Below are experts of layer 8 (counted from 0) of a mixture-of-experts language model. Rows are named router (the router's row for the expert), gate (a neuron's input weights, with its number), up (a neuron's input weights, with its number) and show model dimensions 256-383. Each number is 128 + 32 x the weight over its row's rms, rounded and kept within 0 to 255. Numbers have three digits each.
After each expert's rows: a language model's description of what the expert responds to. This comes from a sample of Wikipedia text that the model never trained on.

# expert 18
router:134119183150160132174168178034143119092147113185145075155129158178147042146149086114151100186120125098090124157084091173168068116091096118111135116109140182087099101125073095127161099137181124142130151141153112161145133083152077165112094148081118109101147131060143106148069200108165179121098095112127097142081107125134105124160162145099099119121174157128110073087094148127105167183157
gate0:167169111170127139152175110101105088161153092120095128157150052146180092154102086168109173126091044156136081173070157096111171074091138119164081121108095100097109123177141117143110097117076155152089160149168175119158141117185126153076080167124118170134179093086120112119114168148123144169163078113150079154149131144139126164173101117142129161136181102115220147109123134117168135109164
up0:101083145159123148070060127084195103161170167120134094152086151121115127173125072149146108114085138137130099093095065146141159120151093056095145078149162154157151104131115151124124136118135129142096139114108106162096076163101112124194142113119159136170113100114127143108189071105161109106052194154156061073162153139092129118116093122118087135119193111097155119109132168178148152147087
gate1:092152174098118118150111132170151123164116124127099124108088075125146165082119160143124124179104084146105102115100119162098133150100118147136169197118122155167090120153119187129141158075163149125068170090152127174142139151093105179152091140099143118146131152188110131151131123184121131123065047114129127105144142168161127124107153100172103158147144127124140148158147100146152189180118
up1:154103110133114133046142154101111158100119140062156116136150144123116117148115126103112158136097178105139115127087080159140151168138088184128081143190104147121156189104167107131120133100093137111141108110083115127188181126066083100095121137157104163095157126184167155116129105094165168129163116107093154125079057156157100140163098137113103111097140163137099112153099195099137119122146
gate2:162122159167111101140136084084162115129157175104134151141178118116134110144117130105101116129125097108133141170118186137125074117088115112144108146113200106147076187150133092154084118138093101145095193144178165109171172101117145082159179110109143112099107175104184147150118155124174169098104198158150106059064075193170103092067138121127116119101074129199099061150119155060167166124118
up2:142090129159131074112160138124076093097151125233091196133103123115105087109166097146152114118091148115160103135146114101105077141104121130155110151113144091138103154166146136137104104139099129165073179167100103141178135099123172136105143155098197186135150061133119126179142190091118136229127145123185126113138182140116126130128158132097061150155088146100182140156106136116144133104120
Infobox and lead facts

# expert 32
router:094130159125120072113193115185117131125100076130060142106080149126110168151113100163173141200133089131118104160148127130082111109193146064107125174177132174101059104129109109143136067081115076191111100147112158142117112085159108110108158120129137135111172124114104131151157172163171116109138099123123113121126127152159126090067162139092059137137158139159184132089161140172079117097205
gate0:168122141105091117094136116154105095162129124102159187151133102100114129127136163141132125119107120161099167092159153152125098100212170105196179144164121053135099134099122101148075128168131109125140185132155132129121134151100071152144150156100111084179135151073091149078057120125133087113170176134147126128154117091098116150125140140113064172151122172066132122143122105140107092150125
up0:147122119082141121171203154157135130180132097174129120064154126087116117088138066207121147104117162089101144126165115120115072142119155094075089137108141139132169170079099134124125120145136120160133161144154145135120096135089165121113133101158120114090122223120202150138228166126138116068174089128130103153158087131143080130120108117142161120109110040171068114160121124126152143129080
gate1:123166157176154114115076061110126125105135068074124133160160119144149170148172133074196219130101143119136102133081118103083109116147158159132187156177097080111126163144127153095181128151172110067135137097154170159159121173124156138086153138054110156140155069101063135117155122088146100059139097165168153173136154192157104136144150137096110153109187154174100120135135179145100119135121
up1:073151084178077106163150152133095094196115167176103147124104107106117143101154132162187157157097033066125093136150113089119059106205144125214158168144165100127131138185099122020088132164144137118162071160138199116084149098137159096107108139080072127111114128154072122142109125102107165184121150146139111110142140092111138162096180146145170188138142145153076139092092069161103186148121
gate2:118137138153116119186106091120121118167141104103049078138127106128122098163091087128116138095143144139126122169145133148182122162158090131132091129136158154149105093144075084132157119097087168155083150176144121104175204161130092080115148158138206125097149165127117174069110070165108083131166117176108080137135145171117086097043118107155107101101148127118111108127136125137158086066105
up2:125137151151068120086147148116106054140160140128171075141109127073113134156115151139172169136163101114098124134113166132142082136192070157137139119198105074140172114093092097126097112077102145140138108134168135181104143135119109165162136111115061134106161137142099065129142130142113194119117112142129130153138131084169119137153182076134136151143117115118189168188115061113132153177189
Roles and careers

# expert 37
router:151153069104142137113162085137172123110139123133117138093100111155111103125129153106117135090131158147112152060115168063142150140132053140149143147093156202134169064178221148132117102137048117064107110100097163049090129111141116160116076151119104150151133150125158155112219112140132131120186100109165134144165151136127121101149124087122113099078108078143121187160092165184134129132140
gate0:137162135105166122151068123146107120102120121108146137143105169142132102086099143143134146075144128116061108116089168115185132138115162099181182102164122164168136164161148131146147194148085151095115184110117111157108126126181065127087112182142165154043177078133143154172123127139121106120123141151136186170113103115147093152079184132133121076080155121106089089157115160211143062057104
up0:156140085102105156096111191118134124108142102123134151151161089106104128114172139157078155193108075117195134146099128073125126122134109130094089108163148124159121163173100150125148114171111065232103170109114164115070128111082147119106107156153115111176074145206176077131143120092180113153200109129135137118188177106073171154152088078077158113135165104166150087119137184114171106097135
gate1:127141095103117145140088129117154087181031150181112149166182148149174086144142119096130109140158124186150119115115159142125106108144167106144140152078088122071092135133075130135127108086095185160090131122133115092153163133106132157105080162123107087155104118137157072165157114137146140126149141091079160158153106102139148139170196165103091123160101137148171148156140121135164123167128
up1:147191150096194088110176147070143160148145195078178145120112168155179171113134134106121128146179102072116163104153112081132080101070119095145125120098151113117149088158169164134063096156158090115133121098076125127142096144079133141177093132148049175096134172100147125142080134170172117127149139124066082110106137098133073102147134043119124070113132078124134143053091124146132080113113
gate2:099144138123175198131152136069113125157098158151082160117121104178158171149121055114121163113112130111167111090117108126091121101057092130122136094172189089130121102161114101102162160132127093117121155141162109137139119085104114157153162162131180159122096109120139128175165101119163116174125168136113130145160054137147117148117144116114157151100107073144154160169137186103095109159080
up2:122203133105115088110089153153110111088119126103138117098069191118080117118131144135137125131181188147081066134177094139097142109090091115136105072101141080188165080133104110142169154113084168147105147117149184115089128171127129090109103111112066171127101122130151122106113168130144130186122120152118085171147165170161205101074102070156155161106132106110144130148142137076159128109119
Foreign word fragments

# expert 23
router:172142160158157140099079198114140157148156099132122164140117088123165092194187194174116100130151131108110064095114197128130126138121079084108085104148081148124118088162172046140150136115120157067115071080148113135112065121137153170096134141134105120162157072158153029094065160103080114149110092131134100135128145111095137107160110136153104086120096134192075098129114154142164122105105
gate0:100146136159156129145100145135098097111120117104097096135105150146111120109068126100103156138168114117119096090109160103087147133108148146100108090109117169160125143117150140124147086146218080160107095162147060167144136107180106104051120130093111145107127168157129147113114177144146111041126105126119108147057099127139158171113163144115168144104085074109099130214090157104126058125120
up0:127137139129149122159101159106135132123106175082115155064190166149190121165141131079134079113148105113098078103166127079150125181180155101153086102119157122139055146120130143148152133216163114155116119140114102101133105110124152066138096101143116113159098137161110126186173143097081117113151205110151066123128141095140069131118120152152121203137150065085134093134106168153157130123160
gate1:119052117158099154123131139095154194121169086173107115147190097173091094156157181187128139093178068136145166127165123124148106202164125163128093105060135092126142097131090112151085128189118154129144132088188119119156171130104148163138175085117159108124109125105146094163108144098130093093082177140110103143080072100127165144145096152136142102095163123123102123077092207167132117143130
up1:174084138101134123127105145106100151171122131138067140116156125161146110139086101127077089174175124115112157152149130130126054121095151131121063148104132105138151157134112086100112090101069108137184151122090113109086112118121118150155080114125160122085144129032115144064140152160138123123136066080097194186132116138196162131138147182057105123127125117127127119142124143075113136149129
gate2:153111182116105138179076159160131167159125107096088129123128133140186091059151165111163083120095163105140106135139038133189106140097151103137119117185171116123166122051115126162086112092100100131052167171155105145131143083137127163129122119119099108067123079128153058142143165112186143112128164114109093163085109103158125157114164169139133128107124111103114170135123115120134091092106
up2:101106123147110087108123117090179142132095145130106130111105137146092156063077157162091126139131161180136104083120106131120071191155116176122123142169132072119084122189147089136153162110119163114087120130149086142105097132140213151148125183086093115135094135139105134209184098114163189116128089182137108102121163078126171089139082090113137161154140194119123100133123120115136130120149
Table header separators

# expert 13
router:083170073101087108151144138147159136064080105233062078124091065105107155121127142122158150139131100128133103090101129119118113080136094073104136107168167093149136172123157126117155120087142165088103171125144104168213157143138138079120143150126113181131156120139108142136121107134123142132150130162150128094169107136164077168137131163059118131163161130077119151190104195146071158060088
gate0:171118085120072116129098134154138214087112160061100117166060124077074120112119085144159153166146159085163150137144142117118120131095090136120130126173127079154147160129112113070131112139147123083098192112172110085114142138107180090165130163143174098120125069136127142097122144135185115187117132104112100107126123182065106113149088117130121098079108164112103150090144149086125086099133
up0:113145113150131074157124091125169063087139189173101114133099167095094143173078114148123110120124125143091165144131124148110137123111144138182152141089112128124170129162168096145102078157123184121069143101153089158125149150191136124104065113149171168069121158131128159111149161106078110128097079123084194164123177116157140139106159138137140130134128161139161081097101088071109114115170
gate1:136133090119121153137116143115136132063057059188153098162113165110072107148148115112155193125120074118155136124124119098123121182109151092155156111104193125175151139097116193101231154050134112132149140148099130132115126144217158072124173113100084101189154125122160160099123129119116083126139079111187049137141168128147053148075113158114066129189099197123109162177127152120101129149082
up1:118156104178112183077170155130139150171159147164097144140120120188134137111136162140143109184144104100046118080100157113143177108120146114181153123126072115095135113135210106162110136142150152100119107097150112178140113142114096146114118159129149110169137156157111169096062106150133153155093120096069143164105135143207131127185124125112140142129111102113096181140082126205100048050118
gate2:157104161127067114109104076093149133153153104101114120142161109082157104155171186157146069116132091163157089120200134180110155179199119137112165101088114098131132108161120132098139186123123058192135117130101144126140135160174138120129114135178091177138139134125036173067131080155167128110085059120054127106185140106163132119115095127120129076145119151121123100087176142119069091101088
up2:155134086161060149128126163136162124128101117134108137037118101165113151121106156096113182132128158135162081156092117132147138119067122131093081125130139185115081058113208178200158109162159138146117091141135098124077128160095076181160124108152100090113143159155156093125168037118144134148171134110194151119124102138090135099136213074146149133115090172067121196107146106118166082117130
Separators before names

# expert 33
router:160090160120166149120101110100097095159121180148177141134153124108116092067120116098154120060141126114088135175104097121131165134104171207100120155178113096133144085189082094151129104148196071154154154188132123168153148104109131172153108131109131087098110080183117170114169115123125088105111133095132130139105113151147142104140108086130188120131139083167143156156126111137122108125072
gate0:131177119115131137054198103089072129150106076093105119110122163122132109198079130118123136079149111141172124168072117166126064143196156161139107056228155056157119168110080103074080150143115147092159128143162113130156139108087178144174068086112126133097109136128147098160145137100137224119159174154145210118115119113081137107088167131130136175132147087201157125135093136075130127166148
up0:120202115161115168097097144130109150091124153156163131039071148150120116145167172098068103131114136147119150110125128183122064114192095131083154064126093095095113091139105083121063171141123119097131171153138109118150084145141126149159170076140116163118075169067111109167120147135123089097151142083126126128119143131178094145112108142163171137129154130100162101100115179093122105143076
gate1:115177108105152086131180131086073152100128160110118178156094094151103123128093119148168072146190099101081073100156065150154102172072089035140101133200157140111112147075148108078073143116085090108135208125183156116125130121151092174118116086040142122071163154103145126081099143149123133142136177123079128101116147175179147065116075124100093108093157163148108126196169160125159117131130
up1:131178172133106087093088126156132075149069104167181140182152121155128154179070122122159096110111118148071137109064128144156108116142179115131119124104159106102060136112147130152141152155050115133107152114150109144099146082128112104156165084109118096137159113160131153110113121100171078134158125149135132128184121167111171152126126069125185162128145103122118150123085101140137085067139
gate2:116114118162111150113175095131119094102096163150107132136123188102146148068182121122146146173125083123184088136098140101133095110148151152131084148137181130139150158131128106159125112110138065158130071112131157080130162189168101089173134112125153111141101095140185098129156100159145162157127181128141153092140096111139117133106126065137147134103115131102123057133130118147078153093115
up2:078124115089098139156121164122158082156115104175109101131155153141160084138086143181198087134146101091138147160112142086114120113153119151150149080097119114141131070132106151117139117137129123101116147187122177077134161129075127196134078125141149095145149133137123112103093104144112184053116141160153087160158116142191112132139175159080141145106149186110157183163091087117080082092139
Articles and possessives

# expert 24
router:105099158151148123171112116101144169144117158114167097098122102175152094124135069180061119199156093159082103169161093134118121079140159115115123112125130079132147116111093098078119165158133061153082174148133073136096078137108132150128108073091157173095096127100098143172098148114168147134086100092104203128077085175104149119106184125088082082191120124130129105088169145132171086147170
gate0:130168075184174125122105155130092108084223085130158093107071083137104129090139227166182163132100132168124060161115122114191116109157177092122119137139125171064152105086094171092086149195112093112100101065052111144111140110140111140169081138143156073133145131119158085096095135112206130158115102141116161111121131154176129102195128101088108173152189169164121089180135151110182098077092
up0:156188102115146149113153099152186088084030184124112172155145077140172076108069110105112105136151094162049136182116167135154147143123102112134098110112162095141128097169140089150117101086102182143170100121121073143156129206143151129153142126104089088150116203145160150135148164167078130120175115122153116157110124101163071177069078130122135123131131170094143120116169136128129171145106
gate1:123096099114095099154097178161092145116146147094150092108148131108117095087155146120075150084130114145137109109149175182131087108115114138121155145132129118125145123168118149110138172087055143133101169181096122201103142160077126111156125164130156115136115131130077080158155132165126162115075110058128172166133090132160104191081138176113130148131109093176098146181118125102141161137143
up1:158179123129190121067121155121098140127146126161109163140136157133105146199060163155121182098139084123114131157192128110163170117111129142153101172175126112132147067155115130181079139127136063085156128186128088144145058138135127163114105171129126081143181184124175124133176140145152136167110135162161133157123149062144084135109140184132121107111129102131121137137104071081097163120120
gate2:149103165190175156133150147182183163114072078108117136153125057117129126145116127128113048132150183185145156116139081169173128134148108169169210136123122140105110120152084156119119133124120084112141141122116116152093188146095140141099086125115140152122122168099089141141155123084172150119087124074074166110068107124135159192146178139182138102156175138171154123105108123206179079128114
up2:162114128116121071145167190108030086126156166165135088157111162113084196121132118117122092136119170104060129154165149131090098122129206121108131071148116150104161105110144130134103096126098099181100125052161127138122143168125094133165125117185165096145143085169119093131135120164138147121055099115161126106097073122146065128175116122172152169143127110132160190101116135074122118178181
Use and change words

# expert 16
router:089138187125121138161148063139151054152106120142118077113121157135091170093111129130110123193132130221115069154141086140147096105138149127148101090157096030195148125107102134106127185122102091058169167115117096167192126099194081091102135085132102149168148090134096132156125162161074144171120128150058143091138145159086146141133075106063158086137110121083099080147135144170140118025091
gate0:151157119110062122112199155108089115118129156151154147191125158144146145153058149091135064076110133122163089077071132131051159146166123166135136075130145115116137080115132095102134198151128147082180109125129150106198117118111106083128106106126103169171128114144109078153177200126097074160163146103136061108064088148083120182161178144016143111077129110130147130155101094139135129065146
up0:132148081121076101155130074174143133116163082106146106142104148103148081130117157140141108095074137123175099130110158072138175133111121121136097057180085062092154134181172090102133138110104122184168118096147132195125132098148184149134186144151110156158151137140158073134112143137132210131116178121106121107113114088184142199140123157118101125140132141104104159113138143117165125155109
gate1:153127126161124159143109169199165141119131169116094096129096110164144158133191155184195059124120144140071137141146097130139096138152119077157115076115206108176080147076103144122092143118133079097153159201132119161150146121166144156124144101147138121134135114134104111099126140123114174124135090107088173169129150137082129087127154176123110139107131155090152129107106091159139141185160
up1:081044150117114078143179122179161146184096070121117107144157137126107149116105149106163178169129169085133113108068149112148150187172062142111133105131144077136146102113097104085127128134090193200118154131163090184163172093144097129077136118083113089107153098105107166149197125114143152152152133136103097120098119126159106155118091099075154209111137162195095162133134153102085113072139
gate2:128137054124122098139123167097132116168073151163158157112113115144090147117116131113069113097194117151134072094131147111112142115089108174171151213174145129071130056125105122124144167150157109102150101196141159070196086149115149101122158095112132141159156156106115115177105131118131111114169160131152161087124137190139123131119095126097109116112096109132118165147144122126166143065121
up2:152153053113098159124091099148085111128119076106170107142131130119147127079120170092119097125098079141165138122110156111137120089175154099163102114116071056117100118109110136178132134154170153136108138114067138121109154149138149109097160124123140162135065113163123111154111146117129195139147157133082112107114084101138100061180151143135100091131129109147090142086056128168174097115084
Clause connectors, reporting verbs

# expert 39
router:171159121171185130112135190159084000180163150112139113126147147107117125147154100121159124082106129082117166143124124148150110118119116083105125123088107114112130111116021164091107115105160163124140122112105166126178180156176170114117173059161124158144067183054146151035088155107145113156158131147109124100137134072183094115091159085155157155112091164085169154082063097151174128115072
gate0:097086079195140120145138170085134093173175165119178127159133133169140164159098103174126172106128158169188175112113101096192176097112084109144169086164166104086142150127155102131120174131160092078136175133117072083150178139120120117092108090145098128104166156156121129188111086147103089079131102154125138106061153100120106103157092111097174130163138132089170089120077096158095106125128
up0:100113160158077092191151138167104070111126093154080137130170094096151092093113121091110132109126152184149143185143109120135138148090201120139115141101118204166114101147098181187135131142158144081122170117089062133033130143143148121131129077169087157170118140157080086113148092119123121144126089129188124169144097111136104096152122132117140132153114165095174173117194117105167135102167
gate1:138160064113108136148141075125187114157147188127141086153137109163073152128130122044110102128123135159136151069075089148145084168093117103085120115142110116152080161067154110162154114146138133160206190158130140097073173122212093110111088135055132116101119163054139118161132105098148142106123171102107097124182066160152157082155121146137113120112188134116145162100076167128087156164122
up1:161079104193172088159111138078149128155093148115178148152141119103116139080135130176120088136149159133126150178092148118158093104081113171153128148160134085160140118098046177179204145138165136082123155169131170062082117132109132141134123119176104087075141103146115154107160131127146164112110192084085181150129126122144161122155110159104077179170094096156134134083157184160136120138141
gate2:126196149096092066108152113164144133127092093117139134137124088126073157193146116174097142151130128134097193115176113157094092128176138066113119116123120108188156162077094134070127126067079122148170168166112076117096120121129147070195171108084174122082091119122119104113077127072138156132144144121070118159159135118093100082079133166140139138120167130165109141138153083143132172142173
up2:101143148139173144147137154137111122082231132117095145084051127131119113130100124078117126141144157089088116164109091163147140086063091103159134137093103099140141118183118115164090100173144105158153163171126126126139172087099128160077183124212130063116085078091149148135111109128145105179080067120144119132172122075092144101131107086118114148148120130144122121136070123088146140114120
Numeric table cells

# expert 35
router:205102121105109128092112166100105132140083135100189158099127078169156084145126053155133171157139170124126176137146078124130119115112111132130122140214160060135152156147138164166177138126160121131098143126133108177193114158100120136119173092165050091112159117108144120145141075114118119173111098118062143087157136148099151126096141162094179098106144188175116127133142141137081152075059
gate0:138113148123094091141168120103114078060124096138157195127105152142066129187092111122193135151120055132111122179158143146112070172145048171107118128108149178162141177146108104124098085127134177138152142160127126091106132121088109152116165066133182112058097123150147154156213127104120132183121137121134116112152197093121112155118171106116115104106144091054120094115110130101132088102164
up0:162145068136125129131145068162151135102128083115105145133136177188065135105118071107088112112166192145111124069150170153078138078124213117140190176108150148139139124120185147160087119109141165099109123126129136134160133128123115128133105169189134133167151146048156117128088185118101138154136104095148170128137132132104079127148156156100085141130127136150122086196154101097119139155166
gate1:118178182104069131153154089115166173109120124125080084147120125129097078190152115121092128112078139107119104171155158040106168147089139107096133147185127077143117121075102055107090161138130123164147196119151107182127102084164068095138142155133051150138122096127120151107111105089098145121119140131075197114111071128103132131137144157172145131126119096159166154135122107093095106149134
up1:130131156105174136083130113145097089144114148152093143165105116087156149164072122134106169083143115139126138114117059134130110115118146124074077184131130131126159119125137091053144083164123102106105076114137151154169110137152119098158162057172157109137139123130137106097118131178143050137196134145175107150063150129150145133093128175079086137137191172117176132084146046122199196134127
gate2:124141119109058130053184155112108183183154121129129139168195133180098157176133171112139108134088143144133115110140108164167105118139194078096173135128108100179118104120120137113154153105126112141132111129135189079179150118081132205142144119138101115089162100160172151150148136124107134142123100086099067111177144130116160175129091073137079149078173161112144159089102125149097150131067
up2:156177137128115134082112154153147127100144141089154128105096139117173150152124099084131088077150127146097095110153132142083127107144122151090081096190146156151136168104147100143089110066119174194137116159107100155110108164150098119064120125160113172186044114079084119134124114145143153135086115124130117212077171097153139218128151101117120110161116077157111164144210200170150141108134
Location prepositions, apostrophes

# expert 0
router:103124106054133118110106085170129123157101119155172161147114079117133114146105104106134166106107108131085197169102184080094133126131181156210108168107135192072132093129073123090141173081140167120133173165107181116098162056127136158089132093086154139098158144121116112123115093085097103112127140170099139109127106133145188063176113110079107122100090137032097103097133117114116177071119
gate0:154102061150149136093087115133090103082170106096117152141108076141102155105113192131086161130092123053145174109060137058114112141127123114139181138157083143204141136114091131140162155117089134092184094140130167105141091109075141131147122153167142133209121125171110142113112102180157109127121108223142142101144176092080161085163122114132105060119096124197156129107072129105150136180093
up0:140116127115203103100157092074121133158106104150104116121142147151076137103122121188070110151122113112082174141062139148140170190062137122095179118198073118094160213139173119138104167099125140126090137142143097153169165169115110086135143123135105148063091118139090153071117149117112155108178123136160118154169148127070074140185131167093132131163130096112096097148108140124165124110128
gate1:128073147087153096106165160125131159128107124120147114142196094087116177178129128091203112129131098117093153200079148157101150126162136122172073168126184079165142111160140108104114186091182079084164167165132075139162112166186135126124116072119133107076194103162122096155131164133073123113121113100116127126103097165126148144175131146080052188171104096068065096147127174187125107119093
up1:109123124127103148173034163113111054181075157183094144130118095192059071118139103108132128089113107130122104110164125172101145182181183134181186102098154180205167098078154130179171166101091078124099110120145108089098114119107136178082086108156098079169133144129128158092132109123119145136107100094110110154123128126230146089155141146101135105093102106101188169103161110162197146142141
gate2:133185069084177137153149083110127131042158113158119173128144128112118094085138133161078142104085142135114142099080136089137089146118071169150135154174173148131088110120083061143127131155130146086099164083058180063139151141194140076073104170125147155126162159146064120152143095098104161123158104123114188095160119146145137139103079169139168139113130092201070142142126163128200145107074
up2:142119205124093065123177113125130161158127141129159089160189154083139095148138088142133118131137138093070120101092158105096123163148141115144123127118084125143159133095148132111159137053134148100115139108156096078144171135110121113171161093169105120165080088076144096128077094132125116136084194090142072101125132166117082123113176097099114126180162138126145077146144088088108160073132
Mid-word name fragments

# expert 31
router:120102148168159160113176156123090103137143140133140105115124101098110168140208087126122140168151108109118174181159125100091165114114153159121125097131123075151165107125158084036113153087122114118137101082079126191219074106126197181110131092122101127124153158106129118132123147093179125127125112157147159175105159146144128146123110111109153141101108082110128142098110116116189198126034
gate0:133103134173171101129149069163116082131131171144182189124111147083140065115123125079149177119094046161079104141147159168147098152097101183113146134093119099135152136146115127101115158144161132153138084114134101140130098103148146172182089149088167070127153108089101136105128130103130146092119157171157137165187043135150157148192171128141111093083174171106155116118126059171110172119128
up0:120140110106096174095098184095129114175103105035142169180151159136117100164154098083165130128176129154143139144130150109130182158044103116156151157135171117145164139158149129133150135045153123168119172141111165086120094143103105107117126179099096112129141193080157154144142110075102077164162115147133154177133147123117151131100075109151129099154149099141135104144167148145147114199107
gate1:220121113105160139232140135135107153127107071189139099229134165053131118124159122161152099149133117124127143116136128117101194117087196106129158163113148100129166109056067115093142106104108144177108132124136094141086167149140159155137130153092062108062150123141062140098123103132106144124182120132154237143112113167075125165182105146075111140121177074079071142134109140118147138136080
up1:123118139173088188118071117161157141074087129061172106113133121126075160157129125088108179081061136085122193142111142137158186071102174175115141120138181105171102126135116118135118113171118116088077194110141174164126156093113156130105179149149131167109091107174144136102097103124061085170092163068083111138133171152093136128134060119126111143127153147100144130092150143115155144118114
gate2:133203122133104096113139156155060099150064150112102082188089125131076118118206104124107086122123135175158113122149165087114179131130167134146118147159156112092202141128046120133111126150128206130126088104123156159197201061140138123134097064150115149133127139120115070121131109063160181157064148127134136183105119163177102129111081148047141168117112078125169098132170129205113167143088
up2:137129148086151070200133173145150118170089123172163123154107146085137155100092154141152129090152182162173098133145139170128085119153180180121159080093095166129142145114117118140116092096157126106131184193122143084115124080160191121171131103062102141099143119123155131091150109091087088130172136110122159114146150138093114183128149051108122137111102069091144099187095158168131132078163
Relational prepositions

# expert 12
router:118140130157150116098061129128155160153178105109162125106128085130160066057146157103111176111148171138123107083162084128160185155116146152094120171184149078150149192160121131142121138126133090134157095165047073164077168174135148135168139111172140152139169113138131126126140184117124116119148132124159154131120134157164103104106122116173144090129164039146094116122135115093157137132099
gate0:121169156147101103140172116106158125132129125122119107101154150104099126103122126120159115113106086072126118093132048133134162141143153110112161124160160134082120119093101146138088110113190127089073108130111145152124104232125175060179106176101121117089114124128110143138124176117156165162150131139108120084180115179150068132118101115077112159106094148143178128085134059074138100156073
up0:120165139227138140072124161110190137198083078148079112160173181140120136116088175169101122135139154106119044109117113076048052160099101148088128126118129099151227108167140088152110134093137091127126134125121114122120115154117144142143130126141137125088151156102101148130143108133174174124146102145134110116141084114069169119176144113097102092136090155157155125177166208075131128149152
gate1:107097082146094129115143107114109126106113110129230117187141200140164140111118110134158141084150168094106144149123140147138154221138218090116102095156093129173090099138104111128102138161133129119167116131145145130054108125091222151118148184130141125133183146141155116062162152111077137161135095068160137141141196159176058107111135176125109098160148164163219145147149156067108162118113
up1:111083094120116118101114208164089174135151135079107144158112106130134081074182136160110105169126140125083092157171166159073147171116167136160110090119146099107128109125141113119154134125099173138192121100093119114166127094103130163124081106173154142122115126138210105086126096120103176134136140035170090086151162170097108175131106138184114207100130156184190075108157063111107110131108
gate2:107105150124113110147158129104100175144114063122167132116083126131147105207118132104158079064115096189111110181123139136161129123165097177187109105075110131170110099151123124117155134111109099162162126140145130131164124128111077156119103102103141163126182110136115032111096092128133150130131142141144108128112174145077167133191167086062109119155095113076122157103157128134123096150111
up2:144145145132111127176108147162172152070148115092154098127094127126094149140136124068114152093164155137150094172125146186078115113090134048128182101144104141169146182112149178129126102112196123061130105128116125132134110152068126104105047186063150129127170092134159131151119130094168161075152149155112115139085081173112141195133118105125127190106207127075120067159124126129119150157128
Determiners and possessives

# expert 25
router:158096150104123127123066140095124127101114103023148146093114117097139168114157162088159147145153146134132082128154107127111147113158106142175149110149105112209047095156130138142096122123208085169153142150082125187159100151129086185141071182144082154152100101137090177148112141160105135143076187131167127118166157109127087136164163148163160145106101152185087074147124115107142031125119
gate0:129160100166166089144179063161188129127111157172070091180159064131148142170154112134146151123094125123141133132161163120173092145151202101122139151159145106178099162143103149151124093111131169146189144129113163106175083090143119162152152109150113117161100131126115102096101099107072095159064137096082090198142217112114097098076140176084088196145131106183183110114153127144079077127157
up0:143137103128078126192081201144128123157123127096098175096098136140090137048106076089126086090151101133144115149104108116092107089102091146155139091082175146140132077105109125131076224127161139108107152131170142177148108150146088027139120140163098158173158132122180144108125163197139110131137077112180165155050076110110110127127151099116137110105084145109122119118080134062103124153078
gate1:162056097132083126162086097173115060146117096135160078133151138093143186164140100137134099131136144109149146091158102101058120117147083118104145114169126157144052067098111121101123136094145095153149196177111121111091123164134156178160113103123146133109104099097081148157104140164126129082132019112167131146156135145140128136153063137144108106226141173167147086105098074112151092181063
up1:150148117136109112166153102126079165120105152106123177099095085103180157141132106124093088183163109105173150163068115175173114092072184121104116149105189100090134136113145110121137110126114147066140106167063173140162144190143110082057145171108117089144100106161214141137117133115141091145073105108133084082105161098142125116088102066080130107101112101097169139152162172126162138065179
gate2:125154203133153090169134088157134163121095109137109162168103118112128070131065130178124075155107161082139146142157113132133098116143146148120108133090133155152190160134129143108096118141107157152162120114084161137108117095123105108141116066084165115111093160183054192110129124140165104156131123129173124074127159143140112186132111146087111135107153141089112062146141116140129108120104
up2:120118072070106157132075095068137115119177090016127139049128115070121167158150145117110112100171148140119108061096115148124148119135142144137164088107158062179069121181135128160163103104194166123071174160133135117098193140147116150198107148172190159154131158132122095123109091130078148117132131074123124131169112091130098136135156125156126082096124155117096122143181131158132095111133
List item starts